Weights of a small mixture-of-experts language model, trained from scratch on English Wikipedia.
Size: 12 layers, 57.3M parameters.
Experts: 128 experts in each of 11 layers, 96 squared SiLU neurons an expert, 6 picks a token, a shared expert of 128 neurons.
Training: a variant of Adam for the experts, 5267 steps.
Below are experts of layer 4 (counted from 0) of a mixture-of-experts language model. Rows are named router (the router's row for the expert), up (a neuron's input weights, with its number) and show model dimensions 64-127. Each number is 200 + 40 x the weight over its row's rms, rounded and kept within 0 to 999.
After each expert's rows: a language model's description of what the expert responds to. This comes from a sample of Wikipedia text that the model never trained on.

# expert 13
router,222,280,262,187,192,223,263,167,164,231,258,213,154,146,206,122,178,185,194,132,179,177,164,208,221,155,217,197,216,207,192,221,263,153,151,210,213,161,193,189,179,225,142,193,217,237,192,138,255,238,150,140,243,194,169,214,213,222,206,231,184,312,225,172
up1,216,192,165,279,154,129,240,331,219,211,228,227,161,191,200,199,216,233,218,211,215,223,200,210,175,207,172,231,234,203,211,174,197,236,188,209,197,125,150,183,186,161,252,198,253,236,229,192,204,185,197,192,216,178,279,191,280,249,198,214,214,205,209,239
up2,197,279,210,161,240,162,227,164,216,126,206,219,238,182,273,191,234,147,184,205,254,163,195,184,114,139,190,248,162,167,157,275,169,263,207,234,208,154,239,193,192,158,244,236,193,159,127,214,100,244,140,237,262,256,154,205,240,180,210,192,170,220,191,265
Quoted title openings

# expert 16
router,161,128,248,176,280,137,247,206,282,247,284,174,206,161,163,160,149,218,194,141,173,229,157,236,137,188,226,179,210,176,235,212,180,220,174,194,136,225,197,227,300,190,277,159,202,275,245,248,194,140,186,233,109,207,208,201,211,143,195,201,177,227,187,242
up1,184,207,157,167,209,227,245,222,171,180,139,238,167,126,156,165,150,201,216,171,160,185,169,134,262,281,194,199,191,225,192,194,215,197,166,189,109,148,235,218,223,185,215,173,251,239,231,233,231,143,220,222,283,168,178,198,172,187,265,247,288,192,230,235
up2,163,179,155,166,201,180,120,220,187,212,170,210,296,206,220,312,227,205,205,222,243,139,181,183,201,176,167,214,157,231,219,235,126,245,160,180,237,252,180,253,166,148,192,173,166,193,195,233,55,180,120,231,243,261,223,278,207,170,229,217,170,177,239,218
Section heading starts

# expert 43
router,228,223,227,195,194,271,243,227,206,165,283,171,75,129,169,267,181,198,118,180,137,147,204,221,228,152,209,175,226,161,181,186,252,166,163,213,153,139,277,163,233,182,246,224,177,187,176,184,251,164,159,195,181,165,236,182,206,155,188,180,252,183,220,180
up0,185,115,170,253,254,205,206,278,195,270,220,227,306,208,178,130,160,181,224,211,224,194,262,207,212,140,212,178,178,108,244,163,163,161,192,219,215,206,245,155,165,263,178,255,181,183,194,307,185,220,221,209,229,191,181,159,188,167,247,214,200,167,251,195
up1,169,217,61,226,174,239,174,265,266,185,244,207,206,156,186,197,214,279,215,161,165,265,214,158,229,180,304,244,222,197,229,156,201,206,159,168,182,161,206,231,186,194,174,209,202,264,233,179,155,210,135,216,190,197,215,224,185,200,233,247,260,217,218,259
Names of organizations and awards

# expert 59
router,165,168,216,258,151,285,176,199,187,217,126,275,267,202,177,230,203,209,199,146,155,222,172,149,129,175,189,167,159,194,207,166,159,182,155,158,216,229,160,246,157,180,256,172,200,180,151,232,146,186,238,159,191,186,219,225,209,236,166,198,244,150,205,175
up0,252,199,230,234,200,254,223,211,185,210,183,236,210,234,196,241,236,149,236,228,165,183,187,250,269,166,190,177,220,118,243,180,174,175,299,173,287,180,235,212,227,225,179,236,184,151,147,254,242,201,247,229,251,270,219,162,270,195,200,143,152,183,192,223
up1,192,203,106,211,189,158,206,261,179,204,183,195,230,182,210,135,247,249,169,212,134,215,168,145,214,217,274,251,204,185,220,182,170,202,216,180,197,134,179,100,147,128,223,276,203,273,282,169,194,264,209,228,197,169,173,262,211,150,222,146,149,221,251,288
Occupations in biographies

# expert 31
router,245,158,253,239,220,264,232,187,161,269,243,176,278,165,138,182,180,185,130,167,182,222,229,243,204,146,247,206,206,129,213,251,193,163,223,244,133,275,132,268,214,190,263,171,256,229,236,229,164,147,231,257,213,260,213,185,169,230,248,239,179,177,112,232
up1,176,177,114,212,203,216,226,268,189,214,173,193,264,153,293,208,233,157,227,186,198,263,170,152,210,233,186,185,218,187,205,202,211,234,213,162,182,174,192,155,199,190,221,171,234,207,242,220,147,253,179,196,226,207,189,271,190,154,194,222,191,238,225,238
up2,193,185,193,108,263,162,221,201,174,226,161,172,277,186,197,249,158,219,179,225,240,98,160,190,165,192,172,238,206,241,298,220,155,245,223,196,198,267,212,219,194,155,259,243,225,166,234,156,147,235,246,198,254,200,131,209,150,310,227,208,145,160,225,219
Descriptive adjectives

# expert 22
router,268,173,189,164,197,155,224,191,148,180,184,166,167,180,192,217,209,195,216,271,276,151,148,237,275,204,223,196,152,195,175,202,214,312,222,269,215,168,253,236,277,163,229,165,192,117,164,124,221,238,150,255,176,214,265,188,262,218,212,185,192,200,198,227
up1,138,183,173,174,224,261,188,254,184,263,261,181,213,183,257,200,185,193,87,154,238,203,229,151,222,207,179,245,230,176,154,173,240,246,70,162,165,146,185,167,190,202,270,203,188,161,214,203,160,231,219,193,192,167,196,160,200,170,229,156,275,210,267,197
up2,152,222,206,201,205,134,210,144,213,208,146,214,312,171,248,241,186,188,146,238,295,158,231,205,133,232,157,193,212,212,240,254,145,278,192,173,241,286,210,157,165,105,204,230,187,228,169,170,156,193,149,217,313,194,90,216,203,210,265,217,169,223,226,209
Foreign script bytes

# expert 40
router,201,208,206,132,183,143,207,242,109,193,268,164,152,207,150,130,171,186,121,290,246,188,184,234,182,178,206,206,184,193,184,191,221,201,153,235,123,223,271,110,160,210,193,211,170,207,218,166,274,225,171,165,228,226,182,216,219,158,157,226,203,211,164,232
up0,158,164,175,151,270,232,154,208,198,220,211,255,210,156,231,163,189,309,200,199,233,181,245,210,223,191,181,235,174,137,210,124,137,223,165,212,182,222,197,179,188,274,150,191,147,171,160,301,217,225,214,144,196,190,201,122,180,192,170,221,207,139,282,191
up1,179,244,181,156,129,256,157,218,180,223,220,208,208,183,222,219,190,186,206,175,189,211,138,122,273,252,247,132,215,274,214,231,186,171,136,202,147,143,199,147,171,174,239,160,196,224,223,165,277,189,186,157,156,160,215,223,211,206,206,251,279,198,180,253
Taxon names, Thai bytes

# expert 28
router,197,173,288,222,216,190,254,205,254,229,233,134,215,189,216,209,196,200,258,149,202,250,151,159,175,238,262,216,273,214,161,254,262,148,188,220,221,152,186,211,228,202,188,191,181,230,218,201,201,207,189,250,137,179,166,140,175,191,201,171,118,160,256,204
up1,208,217,173,186,190,165,209,213,210,219,227,204,212,114,213,141,154,209,213,75,159,232,163,167,208,245,206,246,237,221,179,196,171,222,163,188,137,140,219,193,182,171,222,134,212,236,207,249,195,246,178,177,286,193,228,176,243,175,219,161,230,252,251,206
up2,199,279,230,89,192,186,174,183,166,210,184,192,261,184,216,311,221,166,217,228,240,149,215,206,200,120,175,214,189,199,222,254,182,225,198,154,242,215,212,145,215,168,278,199,215,210,112,258,128,180,199,191,201,237,162,205,166,227,225,205,205,220,221,206
Table cell separators

# expert 23
router,260,159,183,250,205,120,186,168,130,241,176,216,189,175,179,172,183,222,172,250,196,150,268,238,206,251,232,194,193,136,160,257,217,172,165,190,159,212,183,127,224,230,183,196,247,156,224,308,193,179,112,234,138,130,240,160,198,198,241,156,120,182,250,190
up1,201,187,137,211,148,197,183,261,155,159,314,250,178,121,194,257,202,300,180,166,137,210,219,157,221,221,195,211,250,197,154,196,206,193,194,172,240,230,186,196,238,179,253,295,202,109,251,170,170,174,216,285,181,216,178,189,169,97,258,202,241,254,247,239
up2,189,217,212,171,237,158,270,186,249,257,137,149,198,196,246,254,210,177,187,190,254,155,248,211,226,168,224,169,312,221,161,181,176,217,164,150,281,204,230,197,214,201,259,228,166,203,177,205,167,174,186,191,240,174,156,193,153,219,258,207,226,170,215,166
Sentence starts and headings

# expert 18
router,125,205,171,237,150,169,209,226,198,259,210,228,259,195,185,193,169,294,212,154,215,273,184,211,210,231,207,141,257,236,213,241,215,202,218,133,163,239,207,223,163,104,152,221,222,234,122,222,178,210,217,184,208,225,205,240,234,203,265,208,247,175,229,189
up1,191,186,168,150,159,215,211,209,257,169,258,200,172,138,199,237,190,178,186,203,184,235,230,148,245,241,232,208,237,263,213,176,199,240,175,151,165,177,233,196,108,163,244,218,193,170,247,189,217,198,219,220,196,186,137,226,218,181,269,220,220,259,238,223
up2,206,189,225,149,321,138,144,239,141,248,227,199,277,232,212,289,184,191,238,210,204,121,201,252,183,182,158,178,186,256,209,231,192,206,181,240,276,202,219,182,235,190,234,158,227,162,180,176,174,202,245,241,214,192,209,240,208,181,259,227,119,196,191,194
Nouns after determiners

# expert 11
router,176,196,167,219,267,167,187,263,206,287,201,230,188,222,176,123,179,165,162,241,117,150,238,221,190,210,183,187,198,194,180,234,230,187,182,201,110,203,220,143,206,202,112,257,226,216,177,240,170,218,242,155,219,214,143,176,220,240,236,131,189,184,198,207
up0,191,167,240,231,238,185,191,239,199,179,211,222,220,172,173,150,172,161,271,171,273,217,174,231,195,144,217,208,214,200,203,182,171,193,264,191,200,158,217,196,241,177,268,186,228,250,263,299,194,195,235,233,172,231,180,265,230,187,287,144,134,164,173,209
up1,256,194,123,227,165,276,190,275,214,208,233,203,217,197,215,223,186,255,226,217,205,224,217,156,217,137,168,187,233,177,230,205,182,199,194,145,257,154,192,204,187,198,217,218,234,236,260,178,207,216,205,273,200,223,150,230,256,113,226,198,242,316,223,139
Abstract noun suffixes

# expert 62
router,260,212,209,265,191,203,206,228,172,183,227,296,196,225,161,180,238,140,131,169,170,168,165,211,159,168,228,216,224,200,242,203,206,137,224,184,197,212,210,192,182,201,307,172,238,186,194,172,185,154,211,203,189,178,261,137,271,186,162,282,181,183,189,139
up0,250,232,228,227,180,196,174,135,180,257,188,217,207,189,217,137,280,187,212,123,151,286,197,210,201,156,188,274,306,177,195,182,110,171,245,179,267,233,190,183,219,273,214,205,160,203,190,267,187,185,250,149,273,247,209,152,180,186,246,254,129,122,191,195
up1,222,244,159,186,217,180,217,221,196,155,139,214,126,216,193,207,198,222,177,220,228,154,115,189,202,314,258,135,205,162,189,167,170,198,205,201,171,173,202,199,194,156,247,168,211,207,216,200,240,201,234,216,268,127,215,214,300,181,215,208,211,204,188,189
List conjunctions and connectives

# expert 47
router,146,243,200,148,252,148,159,157,170,177,157,256,237,213,150,257,242,197,260,196,253,135,158,164,198,151,208,210,240,229,196,194,183,205,214,261,318,221,126,255,144,179,199,181,249,180,220,145,159,165,182,219,250,116,239,148,202,234,240,260,205,187,213,170
up1,222,167,140,275,177,171,163,213,154,215,193,167,182,182,213,224,172,207,259,114,182,180,138,109,197,230,166,179,160,255,232,212,188,270,132,148,196,154,223,222,176,147,224,168,213,203,238,195,239,278,246,226,287,159,246,210,237,216,210,201,250,271,222,156
up2,238,290,203,145,219,190,174,173,132,214,187,196,247,211,216,236,240,118,215,221,273,200,110,184,206,157,193,213,228,176,230,236,170,289,194,180,245,202,172,171,138,167,210,254,211,270,209,149,138,262,130,182,209,181,229,228,189,231,273,198,218,167,232,165
Clause-ending punctuation

# expert 41
router,227,236,237,248,208,197,269,172,136,241,238,129,218,244,197,153,165,233,258,163,146,102,84,167,210,77,205,155,274,230,287,228,221,271,225,164,195,171,181,196,296,196,214,225,177,217,117,177,140,215,227,112,125,245,212,201,138,227,210,157,171,200,232,196
up0,64,198,186,163,203,215,214,229,201,172,224,230,224,211,127,152,224,184,212,173,175,271,194,184,196,167,179,139,234,197,177,241,166,161,240,158,198,178,194,137,240,226,207,252,218,250,224,221,185,159,195,157,136,159,209,142,210,211,188,113,185,137,216,179
up1,229,213,85,191,173,258,251,217,184,262,160,199,277,192,192,214,175,211,172,200,215,202,164,133,249,251,171,250,241,181,248,201,249,238,143,172,228,128,205,204,153,156,261,214,188,176,191,222,209,271,167,236,218,207,224,278,235,204,186,195,206,193,269,241
Sports venues and competitions

# expert 19
router,259,257,163,251,187,194,261,207,187,224,261,150,155,197,166,175,160,100,209,222,182,230,198,212,211,147,140,196,230,116,214,154,263,234,163,217,230,271,198,155,89,256,158,201,278,178,186,197,201,159,202,164,255,203,158,179,200,163,190,190,163,276,258,194
up1,194,158,93,208,207,243,214,288,193,237,192,195,179,181,253,182,208,229,226,218,239,252,202,137,236,254,187,208,229,168,204,151,224,176,147,205,215,210,199,189,185,211,205,123,235,185,259,237,119,226,219,259,263,191,239,211,219,169,206,176,202,219,198,188
up2,222,217,195,209,236,127,218,190,195,236,219,170,197,230,251,257,219,144,224,193,227,223,170,151,154,141,168,196,206,215,179,205,183,245,209,238,253,249,163,221,95,178,156,217,247,171,165,224,240,177,190,198,246,220,200,249,233,217,178,218,159,196,235,136
Name-ending letters

# expert 7
router,233,171,219,117,259,254,180,142,145,255,249,218,241,229,184,208,189,267,253,164,255,156,159,232,172,222,218,186,269,163,196,186,195,136,203,164,264,126,184,168,242,193,171,218,205,121,228,215,183,168,229,219,128,267,177,144,175,255,192,212,311,169,254,129
up0,133,195,212,181,196,197,286,200,211,238,183,232,266,182,175,131,165,198,172,197,217,238,185,199,267,161,225,272,239,225,202,176,180,155,133,211,221,183,184,145,238,264,148,261,208,267,257,232,171,234,249,206,214,169,157,156,211,163,200,201,128,174,252,130
up1,165,211,151,128,179,207,178,212,138,237,214,177,226,171,196,260,221,224,196,231,245,209,163,175,226,283,219,182,241,155,209,195,171,221,184,142,271,212,171,209,170,174,282,278,248,136,169,199,152,214,252,213,237,243,190,230,215,168,277,229,214,171,269,183
Table headers and pipes

# expert 52
router,196,237,187,222,163,216,184,256,232,190,255,233,82,186,230,150,207,189,226,227,184,129,156,185,227,154,215,169,229,220,211,234,274,263,202,155,204,206,251,199,209,181,141,252,198,219,170,230,205,159,112,179,173,183,228,212,242,233,215,210,273,168,186,116
up0,192,161,216,137,282,216,120,246,170,104,171,199,181,152,193,169,189,150,242,211,191,210,251,212,293,305,180,170,235,235,219,186,221,90,192,189,257,244,182,228,190,301,114,218,154,218,246,333,255,200,208,185,222,172,174,139,115,179,198,214,180,227,199,182
up1,187,187,148,198,203,301,219,289,217,219,217,223,195,175,234,178,173,227,214,172,213,250,141,188,243,183,227,238,264,188,204,181,169,230,141,209,192,142,200,198,173,198,220,224,218,240,201,209,220,145,176,252,233,149,198,190,252,216,353,230,200,224,211,226
Plural endings, group nouns

# expert 57
router,265,202,205,161,214,206,178,164,227,201,132,184,192,173,245,223,218,222,195,147,229,130,261,243,194,286,224,264,199,179,206,192,182,168,196,237,189,281,149,177,128,187,198,253,210,224,212,267,234,239,193,209,152,131,164,186,208,134,226,142,178,232,189,174
up1,207,144,128,162,169,217,205,303,176,226,205,236,278,146,232,246,149,257,171,164,169,167,232,166,264,200,205,180,202,195,177,216,228,158,166,157,180,138,196,157,198,167,245,241,224,227,213,253,228,197,132,212,237,143,228,240,312,170,239,222,257,189,263,232
up2,182,227,201,197,223,174,236,176,213,211,238,210,200,184,261,268,173,179,229,197,97,149,199,238,144,236,200,158,203,227,208,236,157,228,220,186,223,166,192,156,183,174,233,196,171,207,127,171,118,205,205,210,183,215,177,200,187,208,194,174,143,128,227,159
Sentence and list boundaries

# expert 30
router,168,240,180,157,209,209,171,197,163,217,147,190,184,147,136,155,225,161,188,239,129,181,207,210,168,234,247,142,247,243,177,200,184,195,173,185,192,243,184,155,294,287,196,213,213,166,243,234,191,215,264,153,227,189,113,194,153,234,121,208,199,165,195,231
up0,178,252,242,190,218,181,144,189,232,240,214,221,220,220,202,173,207,182,266,195,197,213,242,195,194,164,223,227,245,159,199,228,163,158,217,180,232,168,249,187,180,239,168,216,172,171,173,289,183,261,184,95,273,192,185,216,168,171,205,153,117,197,281,205
up1,161,154,165,175,161,275,208,312,189,270,184,289,275,167,242,197,158,244,214,114,191,209,205,121,247,173,153,172,200,155,165,195,164,231,169,214,219,152,175,229,242,159,209,187,185,192,162,258,190,286,170,146,189,128,221,218,172,174,209,194,229,210,249,222
Table cell separators

# expert 51
router,256,215,207,201,201,182,263,232,241,133,285,122,195,226,210,143,129,157,141,151,198,177,208,246,184,192,251,208,190,203,109,255,221,156,155,269,205,196,186,168,241,236,116,284,208,230,253,149,208,154,199,215,155,127,147,239,203,176,255,128,194,195,217,214
up1,108,213,169,162,202,221,206,234,220,210,266,175,196,186,205,199,162,274,212,171,169,178,207,152,242,239,180,252,167,210,180,152,214,236,155,232,218,199,218,221,158,174,188,181,177,251,189,189,218,193,164,241,223,199,169,247,170,188,197,173,204,189,267,324
up2,191,225,252,134,199,200,143,165,135,143,205,200,211,181,185,199,199,238,181,275,209,195,200,185,208,219,229,227,268,211,153,228,155,270,199,188,227,211,212,163,174,252,292,242,159,169,249,237,108,193,169,212,206,252,132,208,150,197,229,233,197,172,211,189
Review and tracklist structure

# expert 37
router,203,185,165,179,126,239,270,138,165,150,215,186,158,151,197,174,161,177,200,233,143,159,246,204,245,249,141,183,160,219,241,189,179,210,243,193,177,202,235,170,127,213,232,136,190,166,209,220,225,183,270,161,193,207,147,239,186,166,102,246,212,214,248,167
up0,230,266,235,195,252,220,127,167,265,160,178,203,277,182,211,207,204,194,230,232,262,170,192,201,263,239,253,195,295,227,226,209,199,194,274,187,196,242,140,155,215,231,153,194,213,212,177,308,176,164,128,206,178,189,188,162,233,193,174,130,143,147,246,149
up1,214,186,147,174,198,247,213,322,101,263,234,149,158,157,178,193,206,215,227,109,172,167,185,183,246,177,279,227,182,154,151,217,240,254,182,168,212,182,175,234,206,169,219,209,258,221,212,221,240,255,140,234,183,219,188,261,213,183,154,156,246,239,223,188
Locations, coordinates, line breaks

# expert 15
router,185,226,200,176,208,262,200,180,268,195,172,237,218,193,111,157,157,168,248,240,168,237,259,191,199,133,268,221,245,167,297,239,237,145,233,259,153,208,231,142,121,215,215,156,272,260,186,241,197,171,228,157,169,229,226,157,204,194,260,229,234,227,196,194
up1,196,190,152,232,163,200,141,240,160,231,189,187,253,186,193,163,191,305,247,149,139,225,245,132,197,208,250,224,237,238,183,210,133,216,157,149,235,175,154,190,158,84,241,145,218,213,227,203,167,195,195,227,307,179,193,240,230,189,269,190,201,259,229,211
up2,165,233,176,126,243,187,186,121,238,259,187,228,234,239,256,232,232,224,208,211,210,156,203,159,215,126,147,237,219,194,230,179,124,229,251,223,234,272,269,232,179,221,220,186,213,196,211,202,159,174,170,167,244,122,177,162,146,207,200,241,218,138,234,135
Colors, positions, word pieces

# expert 60
router,160,168,240,271,173,162,228,188,233,198,184,204,274,206,135,170,200,197,252,168,197,258,175,253,134,219,208,103,252,188,199,254,208,160,266,115,160,207,136,192,263,252,202,116,180,273,283,229,191,226,168,207,210,141,177,202,202,173,240,210,144,162,171,168
up0,207,183,145,205,169,263,145,225,273,233,214,175,220,226,124,247,153,167,256,270,213,264,242,209,126,168,237,92,267,153,250,199,161,234,128,215,195,235,231,191,235,190,177,187,180,266,209,232,159,280,186,138,192,185,201,239,257,178,206,208,211,180,244,167
up1,251,183,132,212,200,249,195,254,158,198,164,253,278,237,145,188,188,210,202,210,258,217,209,167,220,191,182,206,228,169,202,237,200,239,184,156,191,137,197,177,188,128,246,168,198,210,239,203,168,246,231,235,199,322,224,187,205,196,248,170,187,284,258,257
Possessives and ownership

# expert 2
router,165,251,206,180,199,235,215,135,242,211,247,112,175,193,212,209,216,175,149,190,139,165,168,169,286,218,223,203,205,255,200,217,150,151,228,171,225,212,241,172,227,120,263,184,147,216,237,258,228,198,204,254,213,155,227,238,210,155,250,223,227,148,179,133
up1,193,181,78,163,97,195,179,174,207,247,205,223,216,163,141,219,202,155,229,212,161,207,203,162,256,238,276,195,211,183,197,206,177,218,135,221,173,238,140,142,114,203,234,196,245,186,300,248,206,249,173,246,200,202,192,229,170,218,219,142,131,142,276,209
up2,196,260,228,175,248,164,156,166,227,259,249,156,238,219,213,292,197,121,239,142,206,161,139,173,225,193,228,203,156,201,228,218,169,227,187,187,272,223,117,238,138,149,275,204,162,194,194,189,64,182,175,221,273,223,194,237,169,211,324,196,176,124,233,259
Time and place phrase starts

# expert 5
router,254,157,187,175,112,211,202,226,250,235,108,239,208,155,171,215,225,202,194,199,207,230,178,148,255,183,183,174,198,240,158,240,264,149,208,172,139,231,124,174,151,146,129,212,206,215,174,156,195,266,219,235,277,246,195,245,206,153,238,128,299,249,149,102
up0,98,238,235,191,249,174,214,251,207,242,182,216,261,194,163,209,175,261,170,158,179,256,185,152,158,123,202,118,173,106,214,204,115,178,232,183,215,227,182,236,199,213,187,234,213,223,171,208,207,138,187,178,211,90,160,122,176,178,301,173,156,133,233,191
up1,180,197,134,225,140,182,183,268,193,225,141,219,253,162,186,226,167,220,195,229,160,249,228,113,213,247,195,231,270,185,232,195,201,186,169,162,170,180,195,161,181,178,212,165,211,161,169,193,195,214,213,182,165,222,190,257,182,169,246,238,193,219,252,215
Kinship and word starts

# expert 9
router,186,153,187,195,128,195,182,260,197,254,218,200,186,230,254,215,203,202,226,253,245,254,180,196,202,188,217,259,106,141,160,157,185,241,155,288,141,203,250,118,209,219,171,161,189,155,139,216,245,227,223,173,152,225,251,218,203,178,132,231,215,216,226,113
up0,226,242,238,208,223,223,208,204,217,224,258,243,194,185,153,187,221,126,159,171,178,222,245,213,137,233,219,181,214,158,270,138,168,148,167,146,233,230,157,209,213,265,193,277,232,218,163,280,205,213,165,205,157,188,163,223,187,174,244,125,214,252,248,190
up1,196,211,156,257,159,211,199,224,165,158,241,179,189,162,168,169,179,231,204,234,196,185,173,79,290,216,179,263,211,172,220,152,181,240,220,180,183,196,226,191,119,139,212,184,200,225,236,197,223,256,218,186,254,167,176,245,212,149,190,200,231,169,228,246
Biographical names and dates

# expert 35
router,219,232,219,159,229,155,259,161,109,213,207,157,215,211,203,195,200,228,210,191,229,114,145,203,268,131,268,228,201,181,154,221,262,245,184,286,216,128,275,244,222,273,157,246,190,177,153,189,159,239,120,182,199,227,275,256,203,252,233,172,152,174,264,228
up1,209,176,123,197,175,249,248,274,221,262,243,198,116,148,190,231,198,301,218,189,181,179,206,197,233,228,220,188,180,207,148,215,210,203,187,205,133,128,207,205,170,205,187,226,197,276,227,154,204,251,204,298,246,94,208,247,226,113,249,143,174,244,215,271
up2,229,181,217,249,252,161,206,197,224,249,177,140,295,210,217,235,220,201,261,253,257,186,169,238,141,206,154,161,195,216,307,186,150,303,171,184,239,217,186,221,196,132,243,211,146,211,164,192,107,188,247,135,266,202,162,236,191,187,285,180,180,223,207,199
Song and album titles

# expert 34
router,236,178,203,165,234,208,220,161,187,167,118,183,241,172,219,256,270,187,155,225,191,206,243,210,192,236,233,196,245,287,141,227,193,203,256,236,261,142,237,166,226,229,237,221,175,276,251,168,174,228,214,174,154,201,223,114,248,194,225,220,221,140,167,225
up1,133,226,194,146,165,248,194,214,284,250,252,185,179,173,270,181,210,189,213,194,217,184,185,255,206,276,224,180,258,180,187,171,179,202,55,185,210,194,206,198,159,135,224,163,207,274,235,232,241,207,224,137,270,200,170,195,268,274,276,145,202,251,211,156
up2,183,261,200,129,222,165,135,137,288,204,238,172,258,127,248,237,186,225,214,245,291,227,192,240,195,147,197,178,194,215,215,237,160,243,246,176,200,240,227,159,167,97,238,173,185,184,145,187,169,150,216,204,269,198,177,218,223,224,184,202,259,219,173,172
Coordinating conjunctions

# expert 1
router,252,166,217,277,221,164,224,185,234,207,190,193,191,227,165,189,204,118,173,150,153,251,164,258,167,225,248,261,152,107,215,223,158,95,213,214,166,204,164,167,162,303,170,181,274,184,241,180,209,166,237,218,178,151,216,218,180,164,214,179,178,223,236,209
up1,207,185,128,188,136,186,183,244,155,260,195,205,191,185,198,179,201,268,209,153,162,238,203,150,175,284,254,128,228,177,169,196,190,203,124,204,218,156,114,190,200,148,218,217,223,235,194,184,225,237,256,229,218,136,155,235,211,154,166,169,261,295,250,215
up2,175,239,239,224,237,184,138,191,208,176,245,260,221,152,217,233,189,115,232,221,198,165,243,182,154,208,168,206,195,187,252,229,182,190,139,205,299,252,231,135,221,175,258,186,200,162,151,220,152,193,163,256,276,169,183,153,246,246,272,196,213,194,196,236
Sentence-start tokens, name openings

# expert 8
router,183,179,262,155,201,167,230,160,181,173,211,174,283,251,180,184,156,241,264,214,174,146,126,174,158,159,227,222,190,227,135,221,187,188,221,207,157,185,186,233,196,260,246,169,181,204,160,185,210,199,146,190,192,151,210,224,205,142,229,208,148,136,225,209
up1,148,168,105,217,218,196,175,289,162,270,159,241,216,158,187,167,188,208,162,122,154,224,165,131,159,252,187,226,259,231,229,172,162,214,173,100,133,148,207,158,166,191,236,239,199,214,282,186,235,227,231,243,205,179,123,295,197,174,255,137,207,225,251,283
up2,206,193,202,196,234,171,128,136,224,200,170,176,255,253,231,171,188,235,172,273,232,263,183,194,219,201,146,249,231,123,210,187,122,301,224,216,231,238,165,164,215,145,154,208,167,157,201,196,127,231,167,233,238,269,208,211,209,241,268,169,189,211,228,163
Field separators, possessive determiners

# expert 14
router,169,215,211,238,156,209,201,163,229,134,264,213,186,150,203,174,167,142,250,187,124,201,161,232,149,246,160,169,234,162,170,231,222,145,174,105,167,177,181,178,151,198,215,221,247,230,207,189,173,160,200,146,261,235,219,312,164,236,228,211,261,244,135,145
up0,128,185,208,211,241,202,145,208,212,230,255,237,215,228,187,160,199,198,242,133,172,156,212,212,189,145,262,181,180,175,224,139,138,172,162,172,167,183,163,195,205,243,180,230,216,251,239,249,168,170,158,209,206,225,198,213,152,136,194,157,201,210,263,235
up1,118,206,194,194,181,203,160,283,244,244,174,222,164,183,204,185,225,185,219,182,204,221,168,115,226,189,254,240,215,231,246,249,167,251,125,191,237,182,231,188,183,155,262,196,236,193,230,220,139,179,177,166,206,146,196,142,216,182,279,128,228,202,226,227
Word fragments, ordinal suffixes

# expert 61
router,209,168,146,197,185,161,213,252,199,258,218,121,255,206,176,265,228,292,210,291,211,232,190,153,171,154,196,171,257,194,182,214,191,242,216,192,249,201,232,235,259,241,244,228,141,190,196,126,170,259,212,134,244,248,167,218,201,189,240,213,123,206,226,211
up1,233,125,119,219,177,249,183,256,185,206,172,213,316,230,167,262,149,229,180,216,225,210,209,120,249,212,205,211,207,133,186,141,242,218,169,192,251,213,180,202,187,163,203,182,193,161,155,195,174,265,216,239,232,249,185,209,159,182,241,138,225,221,204,152
up2,212,197,178,129,251,153,258,195,213,218,205,175,278,186,229,189,234,161,248,216,303,159,162,163,157,158,138,237,234,186,250,245,186,242,193,199,235,207,217,197,147,171,235,222,212,244,169,135,119,220,159,163,227,230,187,310,180,187,236,209,150,249,270,205
Sports teams and roles